Below are experts of layer 5 (counted from 0) of a mixture-of-experts language model. Rows are named router (the router's row for the expert), up (a neuron's input weights, with its number) and show model dimensions 0-127. Each number is 128 + 24 x the weight over its row's rms, rounded and kept within 0 to 255.
Before each expert's rows: a language model's description of what the expert responds to; "comes after" lists some tokens at least twice as common just before its tokens as in all text. This comes from a sample of Wikipedia text that the model never trained on. Tokens count by the router's weight.

# expert 5
Description: Capitalized word-initial pieces. First piece of a capitalized name or word split into fragments, often after quotes or table bars, such as Tre, Li, Tri, Ari.
comes after: "\"", "- ", ": ", "the ", "The ", "and "
router [144 139 120 126 118 124 159 150 154 153 148 115 113 115 145  93  76 109 124 167 132 103  85  98 135 110 140 177 133 125 125 142 123 138 112 148 164  83 114 139 123 136 104 124 130 113 142 118 145 127 170  99 121 103 102 129  92 138 115 147 115 179 137 158 182 117 134 129 107 160 130 103  82 121 135 169 120 143 147 142 110 131 116 174 146 158 142 168 182  99 159 167 128  92 171 130 110 133 118  98  58 103  85  83 161  94 151 133 179 141 155 106 134 175 121 156 133 129 117 140 110 141 143  69 136 114  93 152]
up1 [138 114 131 106 144 111 144  56 145  96 129 130 100 120 148 131 106 122 133 124 158 135  75 122  66 115 162 120 138  79 104 125 156 131 129 170  87 123  85 163 160 112 115 131 143  81  99 150  88 143 103 110 155 100  95 104 101 104 128  96 123 117 103 138 142 148 131 168 154 109 125 145  91 142 103 118 152 146 130 154 101 158 201 103 118  99 145 134 100 140 169 114 119 119 125 145 165 113 146 142 118 106 130 111 161 109 154 105 128 134 109  56 132 144 102 136 113 150 128 154 104 159 138  98 138 106 145 119]
up2 [ 90 144 148 140  93  97 161 148 135 138 110  86 104 132 162 121 106 121 113 103 131  97  60 118 140  81 158 134 164 126 135 113  89 188 146 177 151 124 122 145  95 147 150 134 152 120 151 133  90 135 121 148  93 130 115 104 120  82 102 167 133 102 128 149 166 115 126 120 102 129 168 123 165 120 137 171 133  87 153 136 107 134 177  96 112 172 143 143 128  99 147 165  85 117 131 144 145 151 148 131 140 137 127 156 116 132 116 147 106 137 130 109 189 132 160 124 167 130 107 151 102 106 139 111 156 126 159 173]
up3 [102 115 183 137 161 140 144 141 176 121 143 128  92 103 121 155  84 107 117 136 109 142 137 146 142 127 146 101 111  90 165 108 142 157  99 135 142  96 128 145 127 129 112 137 163 167 188 125 126 115 154 185 111 114 123 110 141 102 123 146 152 156  74 139 156 128 120 137 114 213 125 111 127 121 135 107 102 120 124 157 107 129 123 150 136 123 139 163 165 138 142 104 109 108 104 147 148  95 148 114 107 152  97 101  96 112 152 165 124 111 125  88 104 153 130 154 190 128  87 170 157 164 139 143 129 123 124 156]
up4 [146 131 123 108 143 105 100 110 145 146 121 142 142 140  97 121 123 150 116 133 104 105  65 123 110  74 138 188 120 104 112  79 120 139  90 178 175 103  94 113 125  92 123 115 119  87 118 123 138 133 120 111 107 129  87 111 138  78 136  92 122 147 108 146 116 138 134 128 148 168 116 146  97  99 128  85 122  84 123 128 103 118 164 164 149 122 129 120 157 127  67 135 120  97 136 113  82 125  96 158 161 113 100  69 136 150 130 130  96 121 114 113 147 110 123 171  96 136 131 130 132 116 151 167 126 134  94 103]
up5 [118 139 183 148 156 141 102 106 150 129 131 130  96 126 129 113 120 137  89 133 124 168  98  93 118 149 152 122 180 126 130 137 139 109 106 101 111 123 130 121 145 110 162 107 159 140 125 170 144 103 156  96 146 105 136 142  91 131 171 127 132 135 111 136 108 110 113 169 138 118 110  96 113 151 141 139 144 108 130 149 122 153 161 155  98 168 156 137 159 167 120 127 109  89  99 104 121 138 136  91 111 135 154  89 195 123 162  62  96 122  86  92 113 117 122 117 106 115 121 149 182  95  76 109  91 100 151  82]
up6 [143 111 178 175 116 107 162 150 132 146 151  61 143 132 105 111 114 135 108 118 142 140 106 114 143 147 105 178 120 166  89 114 178 175 135 139 101 142 123 151  76 144 129 149 109 148 112 130 119 128 121  91 157  95 100 147 128 118 113 129 138 149 129 125 133  85  95 176 124 126 103 117 121  61 123 151 137 111 149 122 131 119 136 163 142 152 157 132 167 132 134 109  92 104 112 117  99  85 174 127 140 122 122 154 164 106 132 115 109 156 123 126 143 137 109 118 131 122 139 144 110 108 142 148 182 129 140  89]
up7 [118 116 137 133 159 157 129 116 139 111 152 172 115 143 132 115 113 118 131 139 137 147 135 152 137  96 120 138 136 121 144 160 124 148 116 152 128 120 149 128 173 153  89 119 157 126 112  98 128  95 137 149 117 138 110 161 102 121 190 133 131 187 111 135 120  94 133 148 133 141 186 130 111 104  82 125 154 124 127 148 167 110  89 157 127 126 136 138 146 141 162  71 128 105 123 153  81 112  97 118 156 109 115  86 121 106 128 133 129 122 145 138 166 120 151 108  70 113 101 134 143  53 113 135 124 110  59  95]
up8 [ 84 126 121 153 121 116 126 103 126 149 172 103  99  93 194 129 113 112 101 133 144 161 128 127 135 107 171 120 138 130 137 112 109 170 150 151 127 133  83 105 164 136 105 102 123 140 118 106 101 162 142 111 181 153  95 162  92 116 126 129 106 145 147 125 168 125 126 185 122 116 143 130 147 153 131 146 154 119 121 145 135 101 110 114 153 131  79 121 149  73 171 142 127 120 157 111 128 129  92 145 176 135 123 115 145 108 127 166 169  75 144 106 159  97 142 125  97 106 128 131  98  88 134 107 143 126 108 123]
up9 [120  94 123 105  98 129  93 121 147 141 134 136 135 143 163 137 155 145 135 135 154 110 171 166  96 107 132 140 157 172 158 114 131  97 114 177 177 146 152 159 111 168 126 118 105 151 109  96 147  90 131 116  83 141 108 126 119 130 151 137 140 134 127 129 150 132 111 162  94 115 171 112 120 133 101  85 120 116 143 119 131 109 144 139 131 144 121 134 127 127 132 114 159 169 132 131 175  73 103 131 117 128 119 139 131 171 130 135 143  89 142  96 112 115 156 112 128 106 105 153 129 136 134 122 119 154  82 148]
up10 [121  93 143 122 143 110 129 141 140 114 148 119 162 121 117 158 135  70 185 144 136 111 114 134 116 108 146 140 130 146 142 125 145 139 133 182 165 122 142 170 104 119 124 131 169 124  74 135 120 144  99 128 142 131  83 161  94 128 117 113 147 131 154 135 143 118 143 150 151 102  94  99 129 127 132 128 103 135 108 105 149 145 126 101 132 125 131 151 144 139 133 118 121 145 153 131 107  99 120 102 143 101 146 121 134 110 119 109  91 149 113 122  68 115 124 137 139 145 167 115 104 108  81 140 117 138 155 158]
up11 [138 168  87 106 138 131 142 141 142 117 109 122 118 104 122  82  80 159 111 137 137 133 151  94 140 115 151 133  84 101 139 178 129 117 103 185 172 144 131 120 160 146 175 161 146 117 121 126 150 148 133 133 146 113 104 131 106  83 132  97 127 131 115 156 140 112 123 132 139 130 132 104 126 156 122 151 139 146 110 147 146 195 136 107 154 123 143 140 147 135 104 118 132 118 166 126 185 111 187 135 148 116 128 154 121 132 140 118 116 158 127 134  70 117 109 149 109 144  57 107 110 129 124  61 125 148 117 112]
up12 [106 148  97 138 159 125 125 126 126 171  99  59  89 133 147 137 146 125  87 107  85 136 146 118  87 135 126  76 177 126 109 144 157 168 109 146 145 113 115 136 140 170 176 142 150 135  94 129 123 158 156  89 137 131 181 114 104 114 142 112 122 190 122 170 190 134 108 106 124 153 140 184  97 146 160 128  96 143 116 131 167 117 143 147 143 110 100 135 103 154 170 138 146 148 161 152 118 100 119 171 129 108 105 128 129 116 120 127 133 124 141 155 144 155 121 167 139 120 112 169 122 110 143  90 170 124 120 164]
up13 [181 109 152 147 138 162 129 141 157 126 117 166 147 151 105  93 113 131 111 134 135 113 110 152 146 138 129 132 117 141 104 128 164  95 131 113 124 106 106 122 111 114 169 137 132 101 137 149 162 164 111 107  88  90 136 163 110 115 109 132  97 145 132 118 132  97 136 121  94 132 100 170 104 153 160  93  89 128 129 159 140 168 107 129 112 110 103 127 111 163 131 146  84 144 140 122 123 108 110  86 149 113 120 105 154 195 152 147  69 135 114 117 127 143 143 134 152  95 150  83  84 108 139 116 134 170  96  93]
up14 [118  90 109 154 131 138 142 100 155 128 128  76 168 117  95 102 149 161 118  95 150 111 145 121 158 174 125 158  91 158 152 120 170 151 112 133 166 127 114 157 144 124  96 104 130 121 123 109 152 106  96 117 149 117  95 108 130 169 146  96 122 167 147 137 128 141 127  86 105 136 110 109 118 129 124 115 124 115 134 172 155 120 149 128 131 148  99 146 142 148 187 118 134 120 173 176 160 150 147 107 114 143  94 138 136 143 126 134 187 127 148 132 168 159 110 105  78 132 136 123 114  98 137 117 142 128 120 143]
up15 [132 167 119 188 125 108 104 136 139  84 125 115  87 118 114 131 116 105 112 116 140  88 135 132 131 141 108 143 111 118 119 139 141 168  86 122 134  77 176 134 100 151 130 109 168  98 129 113 153  88 158 125  88  78 155 156  88 175 152 157 136 142 131  87 150 173 118 104 164 133 127 139 120 121 130 134 178 129 174 144 129 185 105 133 205 157 161 147 127 145 117 129 135 104 125 147 112 139 123 140 114 106 130 137 140 136 170 135 132 154 175 163  89 115 147  87 123 126 129 138 161 123 126  86 120 134 118 131]
up16 [128 115 120 133  92  75 144 147 172 120 142 129 123 170 117 148 120 106 102 129 145  97  76  93 178 138 157 146  87 113 129  72 130 117 111 150 135 139 143 106 111 138 180 115  94 124 105  87 102 136 155 134 138 131 140 140 170 139 123 112 162 155 113 150 129 116 134 126 152 153 114  98 106 151 139 148 161 131 162  94 154 118 108 107 119 151 135 156 132 132  75 157 142 122  98 143 142 148  93 116 147 144 150 147 163 124 115  70 141 142 156 128 170 167 167 133  82 127 109 102 106 101 103 129 167 148 147 146]
up17 [102 113 184 173 142 148 109 118  80  89 156 103 127 120 129 111 104 168 103 121 137 100 109 125 128 130 132 158 139 109 134 131 137 138 160 159 110  93 161 102 146 132 155 109 129 136 140 132 137 133 141 115 166 110 130  99 178 156 113 115 163 150 159 156 154 133 143 135 142 128 112 118 132 151 143 115 128 145 114 174 114 175 157  86 178 129 161  93 125 128  96 155 137 132 173 137 105 142 135  84  85 151 151 116 123  90 122 190  89 161 131 114 104 145 126 131 118 129 162 134 137 133 128 151 125  96 125 117]
up18 [116 133 162 142 110 116  99 115 172 111  93 115 160 112 124 126  96 129 150  85 116 104 127 126 110 137 151 158 147 117 136 123 146 120 116 131 130 161 141 116 122 117 111 101 123 122 126 130 140 138 111 140 173 154 111 118 133  98 123 143 108  96 137 106 136 125 145 155 129 122 168  92 139 173 104 161 135 106 138 113 100 143 143 116 132 100 143 122  97  98 170 174 138 134 136 136 126 137 148 170 127 128 157 132 150 161 119  88 164 145  98  92 107 148  90 146 106 116 111 134 130 165 128 133 108  88  96 174]
up19 [134 118 146 110 105  90 124  89 122 121 152 145 166 109 130 128  96  86 176 124 139  98 127  94 125 109 133 101 139 143 121 151 127 108  97 137 141 145 134 106 113 106 153 110 139 127 131 130 107 129 164 181 137 121 137 117 143 169 212 129 134 125 175 117 163 137  87 110 114 118 103 106 157 167 127 106  89  93 149 105 125 139 133 101 125 151 139 130 115 139 131 110 100 111  91 105 110 134  50 168 145  89 134 111 125 127 149 172 137 123 163 132  98 143 142 102 106 106 123 114  93 150 139 118 114 133 144  77]
up20 [112 135  94 107 111 118 162 133 108 136 145 112 116 144 141 127  59 183 165 125 147 115 141 122 133 138 138 153 137 137 124 135 143 105 108 132 122  83 146 116 132 135 151 136 100 176  96 163 123 109  91 110 112  99  83 163 108 131 102 120 118 123 136 132 135 131 152 133 166 122 142  97 144 156 109 151  73 114 121 107  97 123 148 163 128 154 138 187 162 110 135 165 124 133 102  97 137 104 114 157 119 190 116 127 122 118 134 110 137 137 131 150 121 154 123  98 151 145 124 101 111 142 116 138 132 121 104 134]
up21 [ 57 134 130 147  90  91 145 131 150 115 132 126  95 146 112 132 142 153 125 144 104 121 107 115 111 122  89 141 125 147 151 126 117 149 110 112 139 164  90 121 141 109  70 122 133 102 120 165 159 133 163  92 109 165 122 121 159  81 117 116 107 105 138 104 171 133 105 147 133 115 109 148  88 106 115 123 139 108 124 127 163 102 145 134 123 151  97 164 132 107 129  84 140 145 127 129 131 189 122  99  93  90  89 127 155 137 110 121 138 124 121 167 146 160 116 186 134 138 105 123 138  97 136 128 124 110 129 116]
up22 [ 94 161 132 149 126 162 129 143  94 174 141 136 109  78 102 164 141  97 162  91 132 178  91 168 138 148 189 163 114 158 144  98 139 118 146 140 100 121 116 130 100 132 170 101 133 125 179 146 127 111 122 141 130 120 122 161 142 145 103 163 103 109 190 125 130 136 137 102  99 144 116 121 146 121 123  98 107 121 141 136 101 114  76 192 137 123  99  92 185 111  92 151 151 146 144 101 124 142 146 147 110  98 113 125  97 138 100  98 105 118 143  87 134 147 152 118  91 124 109 118 133 132  90 108 126 140 118 111]
up23 [172 141 121 149 131  83  90 179 137  85 172 161 141  95  87 131 133 121 161 121 132 115 100 105 145 137 118 193 147 128 125 129 143 129 153 146 123 100 149 136 147 100 129 116 122 145 142 114 126 164 117 119  91 164  97 158 172 139 196 153 137 133 116 138 116 144 137 106  98 175 133 130 142 134 168 124 109 112  78 140 103 143 113 167 132 104 139 115  87  90 118 161 116 105 119 130 119 141 130 124  86 136 165 150 109 134 131 121 143 144 144 137  80 164 133 138 152 148 114  97 117  99 116 108 137 104 123 172]
up24 [127 127 104 136 113 141 141 137 113 134 117 101 170 127 117 159 104 140 142 153 152 122 140 139 167  91 115 172 141 122 132 119 135  99  96 158 165  72 156 160 103 137 117 109 112 152 114 152  88 110 118 138 140 106 129 156 117 137 186 131 111 164 160 110 125 119 128 141 143  94 131 135 134 117 129 144 127 135 122 117  94 131  92 169 120  91 156 145  89 150 142 101 103  93 143 145 173 150 159 130 143 124  92  91 106 118 162 139 145 135 135 125  95 108 108 199 139 124 130 132  85 151 132 159 153 149 143 120]
up25 [135 150 156 134 106 100 140 176 116 142 140  99 109  94 110 147 101 141  95 148  85  95 139 141 121 110 137 136 113 126 166 124 153 100 114 125 131 120 130 121 126 115  84 101 107 127 150 139 164 115  94 165 111  94 102 131 103  88 141 149  82 151 150 139  98 152 104 114  93 148 162 135 124 110 142 134 100 109 113 129  97 155 118 154 105 127 160 116 134 141 103 159 137 114 123 111 124 100 131 102 124 171 113 108 117  78 123 155 135 122 173 112 147 154 166 120 109 119 116 121 106 158 136  88 135 112 126  98]
up26 [101 150 124 175 151 118 133 167 155 118 111 108  89 103 135 104  81  87 166 164 130 120  79 124 112 109  97 191 127 131 115  98  91 151 139 155 170 113 131 124 134 128 122 159 141 138 139 140 102 153 181 133  85 147 144 156 137 114 123 141 143 133 139  92 115 130 136 139 145 106 132 139  77  97 149 141 152 110 156 127 155 130 141 112 151  93  87 164 139 180 179 121 148 123 107 114  88 126 103 159 149 123  78 122 142 129 162 102 128 170 117 146  86 106 153 137 120 114 122  99 151 117 123 101 146  96 148 173]
up27 [129 171 119 150 137 132 116 122 177 142 144 132 159 178 133 143 124 142 106  96  70 140  95 158 133 113 124 160 116 128 104  75 117 103 116 143 178 108 160 169 126 125 141 121 125 121 126  79 142 128 118  89 147 143 131 141  82 145 132 132 174 156 125 137 146 183 119 149 150  79 128 165 114 159 146 114 138 130 165 159 153 139 147 115 145 118 137 146  82  90 147 107 150  77 103 121 132 126 148 174 129  99 124 109 170  95 149 155 135 161 192 162 136 134 142 121 117  94 137 126 114 150 128 152 134 103 148 121]
up28 [154 138 164 162 157  76 104 193 128 149 135  76 106 152 141 140 130 160 141  77 130 129 125 136 121 146 173 118 136 115 166 141 125  86 139 109 121 126 137 128 135 134 139 111 150 106 135 142 160  80 218 114 117 148 116 104 144 124 126 114 137 106 116 133 149  91 130 153 100 136 150 140 116 127 138 163 136 154 124 139 174 134 119 124 146 119 127 177  94 129 132 136 137 115 151 118 147 128 123 173 117 133 142 138 175 155 150 120 117 143 131 107  94 133 165 130 193 137 165  98 100  87 105 123  73 102 104 131]
up29 [133 128 147  87 129 150 181 177 128  99 147 149 164 121 123 178 181 133 121 174 142 135 114 135 137 146 109 164 120 128 118 122 113 119 113 136 156  98  70 154 139 106 122 126 108 172 146 124 150 147 123 128 151 112 141 166 156 138 137 109 132 110 160 141 124 105 155 155 141  82 147 117 106 116 157 134 134 152 140 134 112  83 164 156 148 110 118 156 106 109 147 107 176  85 137 114 131 117 103 135 148 118 115  99 171  72 136 165 112 141 125 142 147 146 125 162 137 103 111 119 134 156 106 151 157 130 116 108]
up30 [137 125 135 112  91 133  95 170  95 125 164 114 106 112 154 120 111 118 108  89 118 135 109 107 134 111 170 136 164  82 151 108 118 192 110 131 112 117 125 121  66 116 131 122  79 137 144  68 107 162 155 152 140 119 150 105 109  94 102 164 133 110 141 121 186 124 127 135 134 155 122 149 159 124 103 146 144  94 176 109 105  90 125 165  92 113 122 112 131 150 130 184 135 139 150  97 135 160 128 128 131 137 104 133 133 121 131 112 123 158 130 137  80 146 165 114 114  86 155 113 161 135 112 101 153  94 116 128]
up31 [140 129 163 122 129 156 107 179 102 110 108 150 122 134 122 144  89 161 135 157 146 105  80 122 129 136  98 138 133 115 117 128 132 152  92 117 138 117 151 120 114 112 127 127  86 123 130  95 160  95 122  66 128 102 143 124 145 128 120 164 114 117 108 197 169 116 144 144 112 157 152 134 130 122 101 147 140 136 131 139 128 118 105 110 126 160 132 139 135 128 152 137  83 129 156  85  93 127  85 143 107 123 139  96 135 112  74 156  77 189 148 104 150 117 152 149 130 133 120 151 130 164 113 142 144 136 115 157]
up32 [147 123 138 141 113 138 156 129 118  86 105 113  81 157 147 112 157 148 115 133 112 140 146 110 171 121 125 169 116 162 100 135 107 141 106 122  96 138  97 135 116 124 116 183  94 104  97 110 137 122 119 161 144 107 115 135 105 130 124 139  97 116 115 108 111 149 143 180 119 139 133 125 121 155 119 137 124 146 180 138 114 141 120 114  98  92 113 100 142 107 166 143  65 154 163 109 125 144 154 142 108 122 140 109 127 146 122 107 139 119 167 134 152 152 114 109 121  93 124  97 135 138 139 189 129 154 102  99]
up33 [ 90 104 114 151 123 141 129 157 166 174 139 157 114 136 130 127 106 126 160 107 168 118  95 137 117 118 151 111 117 159 117 151 108 137 117  75 164 122 103 168 109 147 128 140 113 166 148 154 122 117 155 133 120 176 148 153 116  78  94 130 112 140 128 118 162  84 159 106 127 138 123  85 126 145 126 103  83 170  97 104 142 139 111  92  99  80  93  95 158 105 109 133 122 126 146  82 124 166 142 107  98  88 139 111 165 151 107  99 117  79 139 143 180 127 141 165 150  96 132 146  98 115 148 145 145  72 100 104]
up34 [149 114 135 140 122  91 135 122 147 101 145 112 138  68 135 143 116 145 152 135 134 145 100 115 209  61 158 136 125 125 135 120 114 136 154 110 159 129 127 136 146 114 117 157 142 131 145 127  64 142 127 112 154 107  87 145 116 169 164 125 114 182 110 141 149 127 136 146 152 153 146 117 138 159  80 124 160  99 146 115 118 164 119 131 108 156 117 113 129 120 122 158 106 122  85  91 129 129 125 119 111 106 157 131 117 169 174 136 179 146 122 102 138 162 120  86 151  75 128 134 126  81 111 130 125 132  80 115]
up35 [ 90 132 107  98 124 142 116 161 144  84 158 119 112 136 112  54 122 114 138 157 140 123 118 165 122 166 127 164 115 124 128 122 158 153 140 170 130  76  85 111  91 117 105 111 139 149 139 125 125  82 161  83  96 125 138 151 170 123 124 135  94 101 117 142 128 114 158 157 180 168 113 100 122 121 108 124 124 121 107 125 130 113 161 167 102 120 138 133 130 126 161 138 147 117 111 158 164 161 110 129 113 148 127  76 153 117 173 164  93 157 120 105 135  74 159 151 141  90 134  91 111 120 133 141 148 127 105 138]
up36 [186 128 110 113 139 147 131 159 178 112 124 131 111 124 159 105 133 145 120 134  98 113 100 112 131 125 130 159 120 140 141  97 112 110 135 154 170 117 120 110 120 129 153 116 105 145 111 141 119  98 166 127 117  88  61 123 126 108 114 140 135 126 143 115 137 131 159 146 134 109 171 165 104  97 148 109 158 145 105 133 124 128 120 134 152 142  95 179 140 137 146 170 149 110 130 148 124 150 125 119 126 139 100 129 149 135 160 111 133 110 155 103 127 156 148 137  85 136 173 156 144 153 142  78 160 159 112 124]
up37 [154 161 112 152 125 127 134 139 193 153 161 105 115 145 141 135  83 138 117 162 115 131 160 149 127  84 133 116 125  93 147 143 128 109 123 154 144 111  93 148 154 133 128 146  84 105  91 130 143 169 153  66 109 138 118  97 157 186 129 140 111 122 165 112 174  97 104  98 115 177 150  75 113 133 104  64 140 108 133 159 108 119 141 158 134 175 150 177 130 115  77 122 102 125 161 153 128 136 159 117 166  83 149  70 115 127 124 129 158 129 138 151 127 144 142 134 142 121 129 172 172 126 137 127 160 142  98 133]
up38 [130 115 106 130 147 139 111 158 107  93 119 148 107 126 153 115 132 116 135 182 137 144 125 124 137 139 120  88 133 150 113 133  88 132 140 121 137 127  82 139 110 149 127 127 129 159 158 122 112  97 156 126 106 155 123 129 114 150 120 149 177 200 159 173  84 139 146 120  89 133 143 142 109 143 142 101 116 103 107 122 151 165 108 141 100 120 122 132 193 154 119  78 156 113 118 144 137 156  58 137 115 141 145 102  98 179 112 106 172 100 148 185 131 168 122 129 110 134 170 174 127 150 136  77 148 125 121 125]
up39 [129 170 145 142 103 133 126 159 177 138 154  84 114 113 145 101 136 145 150 112 174 170 119 103 193  92 177 143 124 141 124 130 156 163 132 111 147 129 153 135 111 144 133 152 157 124 147 131 131 138 155 122 113 154 135 149  84 134 112 138 123 156 121 127 154  89 137 138 119 145 151 124 137 108 151 135 144 134 121 129 129 124 147 179  96 149 137 117 147  92 108 149 144 124 125 161 115 122 129 166  89 133 133 117  97 108 124 106 157 129 106 110 144 148  63 118 132 145 140 140 107 185 140  94  78 129 151 119]
up40 [150 124  98 156 132 136 150 140 130 142 112 108 121 117 139 140  91 122 117 199 108 124 127 116 121 120 142 144 153 137 131 105 156  78 132 145 169 154 119 166 150  78 117 166 102 131  92 109  94 151 127 129 157 157 108 109 154 129 115 126 184 129  80 156 131 146 120 118 114 152 146 110 160 130 155 153 136 108 128 166  96 133 147 114 134 101 112 147 156 132 127 117  71 123 105 143 134 133 135 110 150 123 152 156 140 136 140 126 172 129 154 100 137 117  70 103 152 136 136 106 190 115 145 121 148 148 156 152]
up41 [163 149 114  93 128 114  96 167 156 136 132 130 109 105 134 117 122 148  78 142 171 110  96  80 145 137 133 155 122 137 122  96 139 146 117 143 141  98 148 115 145 157  93 112  95 142 123 173 119 151 162 116 157 146 130 148 103 117 111 127 182 143 100 162 210 161 123  93 128 106 112 120 107 116 129 155 126 114  95 148 153  83 144 146 128 140 116 146 196 119 124 107 168 138 151  99  96 137 175 127 111 121 121 107 123  94 140 122 128 107 156 120 180 116 137 135  81 174 146 101 126 127 159 126 117 129  96 181]
up42 [130 133 154 140 122 164 139 102 150 127 114 113 138 139 134 137 140 119 139 132  85 119 173 131 115 135 136 123 138 109 169 100  84  88 111 146 159 130 130 156 125  84 133  89 143 136 138 138 118  92 160 144  97 170 105 131 160 124  57 145 112 147 130 149 133 193 104 133 155 130 166 157 104 124 134 146 133 134 146 122 132 167 146  88 147 150  80 130 132  68  77 144 129 128 161 155 133 137 105 140 113 151 100 113 143 106 131 116 148 142 145 103 138 154 156 118 163  92 136 114 128 134  87 117 103  79  95 134]
up43 [173 128 115 144 139 112 170 123 123 126 158 113 158 118 156 130 158 126 103 160 157 152 125 133 144 112 130 150  97  95  97 130 101 144 107 114 125  87 161 138  85 120  93 108 142  76 126 146 121 119 140 100 105 111  81 121 124 166 105 113 171 163 178 136 127  67 103 158 117  93 154 128 126 150 100 136  92 145 127 116 140 116 171 119 140 153 119 115 119 130 146  92 126 116 110 132 126 160 120 149 120  94 132 111  84 127  89 145 149 136 134 146 163 137 100 138 126 135 110 114 123 107 148  99 126  95 166 160]
up44 [125 142 109 126 147 126  88  92 149 133  98 140 154  95 114 142 122 164 145 140 145 132 154 125 138 150 124 116 138 112 168 145 140 128 147 123 115 118 148 130 111 143 177 123 212 141 135 155 143 164 158 117 196 112 197 118 134 148 138 152 122 157 134  77 124 118 123 130 109 129 107 107 108 135 159 122 103 157 130 150  77 135 126 177 144 128 154 154 141 123 142 134 136 126 163 108 123 121 102 178 176 140  87 114 172 142  79  78 134 133 108 108 128 117  93 120  99 118 125 171 145 126 163 137 101 143 138 158]
up45 [103 133 147  88 152 127 130 158 146 147  98 140 112 107 159 112 112 127 117 171 128 154 116 172  86 119 140 134 110  84 114 116 154 132  94 161 107 145 135 132 148 108 161 130 138 126  86 110 116 122 123 115 129 122  80 137 102 123 109 147  77 155 135 135 145 134 101 114  98 149 111 170 143  92 117 113 106 156 149 119 156  88  89 146  69 121 146 112 114 124 105 131  93 153 164 134 146 112 129 148 101 136 129 158 174 110 143 141 142 158 127  85 167 134  98 139 178 168 122 111 126  97 114 119 134 130  94 148]
up46 [102 146 114 128 132  97 145 142 153 111 138  85 120 114 156 156 120  82 101 115 136 117 149 121 129  79  83  95 151 100 152  89 114 131 157 129 148 131 134  86 153 117 141 132 166 140 121  98 184 146 101 114 159 119 133 132 128 146 146 117 115 130 117 160 168 136 127 127 113 162  70 119 110 143 105  94 163 145 139 128 137 123 144 157 130 153 125 163 146 106 121  97 119 141 117 158 152 123 113 116  82 118 110 103 174 122 125 107 180 109 140  97  90  88 106 134 127 117 176  93 168 133 125 119 121 122 135 132]
up47 [143 117 138 148 145 142 116 116 165 143  96 158 130 151 156 130 120 121 113 123  83 117 111 145 158 131 130  84 135  84 159 132 107  96  98 127 123 122  82 123 154 121 140 162 157 149  99  99 130 142 127 123 127 125 129 166 130 119 131 101 131 110 171 105 134 108 165 127 157 134 110  74  79 107 141 122 120 125 123  97  85 129 106 152 120 164 112 100 103 113 157 150 110 120 151 152  73 107 135 125 135 155  74 102  82 158 112 150 144 130 190 139 124 125  93 121 141 126 106 174  80 105 137 134 134 160  95 149]
up48 [109 146  85 118 129 130 147 144 133 102 110  80 131 114 147  87  83 123 100  75 172 140 149 111 109 113 180  97 159 144 131 100 104 130 137 126 162 150 125 127 136  91  96 134 138 101 106 111  69 135 120 129 146 130 168 105 126 104  97 151 134 124 100 148 158 109 124  71 125 146 155 115 118  98 127 173 152 156 171 144 108 116 136 140 152  99 107 141 137 146 116 109  93 103  95 130 125 126 141 160 112 117 112 113 173 155 150  99 170 174 128 140  93 191 160 126 150 102 127 138 110 153 131 109 124 125 124 163]
up49 [128  65 125 155  95 128 176 120 176  91 127 124 119 125 116 124 149 111  95 101 125  81 145 159 111 108 167 129 105 126 130 133 144  89 107 121 147 100 136 133 149  90 167 118 155 127 105 116 115  73 135 146  81 144 128 146 118  90 126 110 108 136 140 127 117 125 128  99 106 145 155 130 115  98 134 141 111 140 136 117 123 116 145 153 127 155 158 159 128 143 108 146 109  95 140 139 162 142 127  96 135 107 182 103  90 154 150 118 155 138 117 122 153 145 143 111 132 105 133 137  92 200  97 159 132 111 140 137]
up50 [171 137 156  96 139 117 126 112  64 153 146  87 141 165 149 133 110 120  89 125  85 135 102 162 135  91 138 160 113 208 144 131 114 129 179 128 152 145 121 139 152 129 117 121 130 139 129 137 132 183 151 125 145 114 123 126 164 103 146 164 150 122  88 119 131 126 119 114 122 141 130  89 140 106  94 165 174 123 132 128 107 107 169 148 132 175 128 145 125 152 129 139  73 146 144 148 133 109 177 115 152 152 135 152 134 121  88 125 135  92 139 140 105 144 151 112 145 169 153 134 140 138 140 139 141 114 113 127]
up51 [153 156 107 140  93 131 124 158 142 149 119 119 127 128 121 109 111 117 124 133 140 115 143 140 170 118 110 129 128 106 142 144 139 137 107 113  89 153 135  95 108  94 112 140 156 130 103 107  85 144 123 150 162 123 167 120 136 110 155 100 108 111 123 144 140 130 122 147 146 133 130 116 139 131  87 131 137 108  72 158  98 110 119 118 120 128 111 133 118  84  97 151 155 135 145 165 149 131 116 111 100  99 114 105 109 105 127  97 121 144 127 108 150 115 117 105  96 148 149  78  65 146 170 114 147 141 146 115]
up52 [129 125 137 130 125 126 100 124 132 131 120 121  89  96 140 124 136  91  77 128 121 124 127 152 111  98 110 159 116 113 152 106 150 123 133 156 147 122 111 163 104 106 156 152 139 132 154  68 145 113 137 128 133 113  77 109  93 166  98 154  92 173 155 152 169 132  88 103 130 164  87 157 122 117 140 149  94 156 152 142 154 154 104 163 141 147 135 125 120 132 152 144 113 117 115  75 109 125 135  89  99  91 107 104 141 128 155 138 113 140 107 114 166 169 159 128 117 160  61 150 142 101 144 129 131 148  87 142]
up53 [108 113 113 105 105  86 122 114 127 159 120 135 112 154 186  99 135  69 108 116 114 120  81 127 170 120 159  74  96 143 112 140 104 125 152  97 112 113 102 141 124 129 103 117 138 115 113 133 150  76 139 121  99 137 155 129  59 133 125 103 158 165 160 118 137 152  96 114 130 140 139 149 125 164 119 134 141 151 124 142 149 101  78 110 110 127 123 126 129 155 115 126 112 127 149 107 153 169 134 128  93 117  91 117 159 113 130 121 139 122 137 116 128 170 151 146 117 171 115 101  96 128 179 109 119 113 105 122]
up54 [115 145 133 105 146  99 138  83 124 132 176 156 112 121 147  83 142 116 131 150 114  91 103 120  87 153  87 134 142 170 117 125 123  88 138 142 104 158 122 137  93 103 129 114 141  99 207 127 150 149 122 117  96 128 135 134 133 126 130 161 145 137 127 122 147  91 109 112 168 150  96 113 108  93 137 149 128 160 139 152 162  88 147 114 174 136 106 122 116  47 154  94 109 109 190 142 104 137  77 123 121 134 162 106 160 118 155 119  96 129 152 148 114 126 120 143 163 129 100 128 134 140 154 131  97 123 137 150]
up55 [150 120  96 120  80 124 137 141 123 135 154 112 126 122 107 122 105 152 131 122 135 113 142 120 130 107 134 168 131 100 108 136  62 154 150 171 138 139 184 143 117 129 145 152 126 144 151 161 168 152 149 143 104 146 101  92 123 164 145 175 127 121 101 159 120 152 107 122 112  98 145 107 115 117 179 129 134 115 120 140 140 133  99 139  98  90 157 117 151 117 106 174 105 121  90  84 130 103 116  92 112 144 126 105  84 188 137 149 134 149 115 133 107 124  82 103 153 116 111 147 102 146 129 101 175  76 138 122]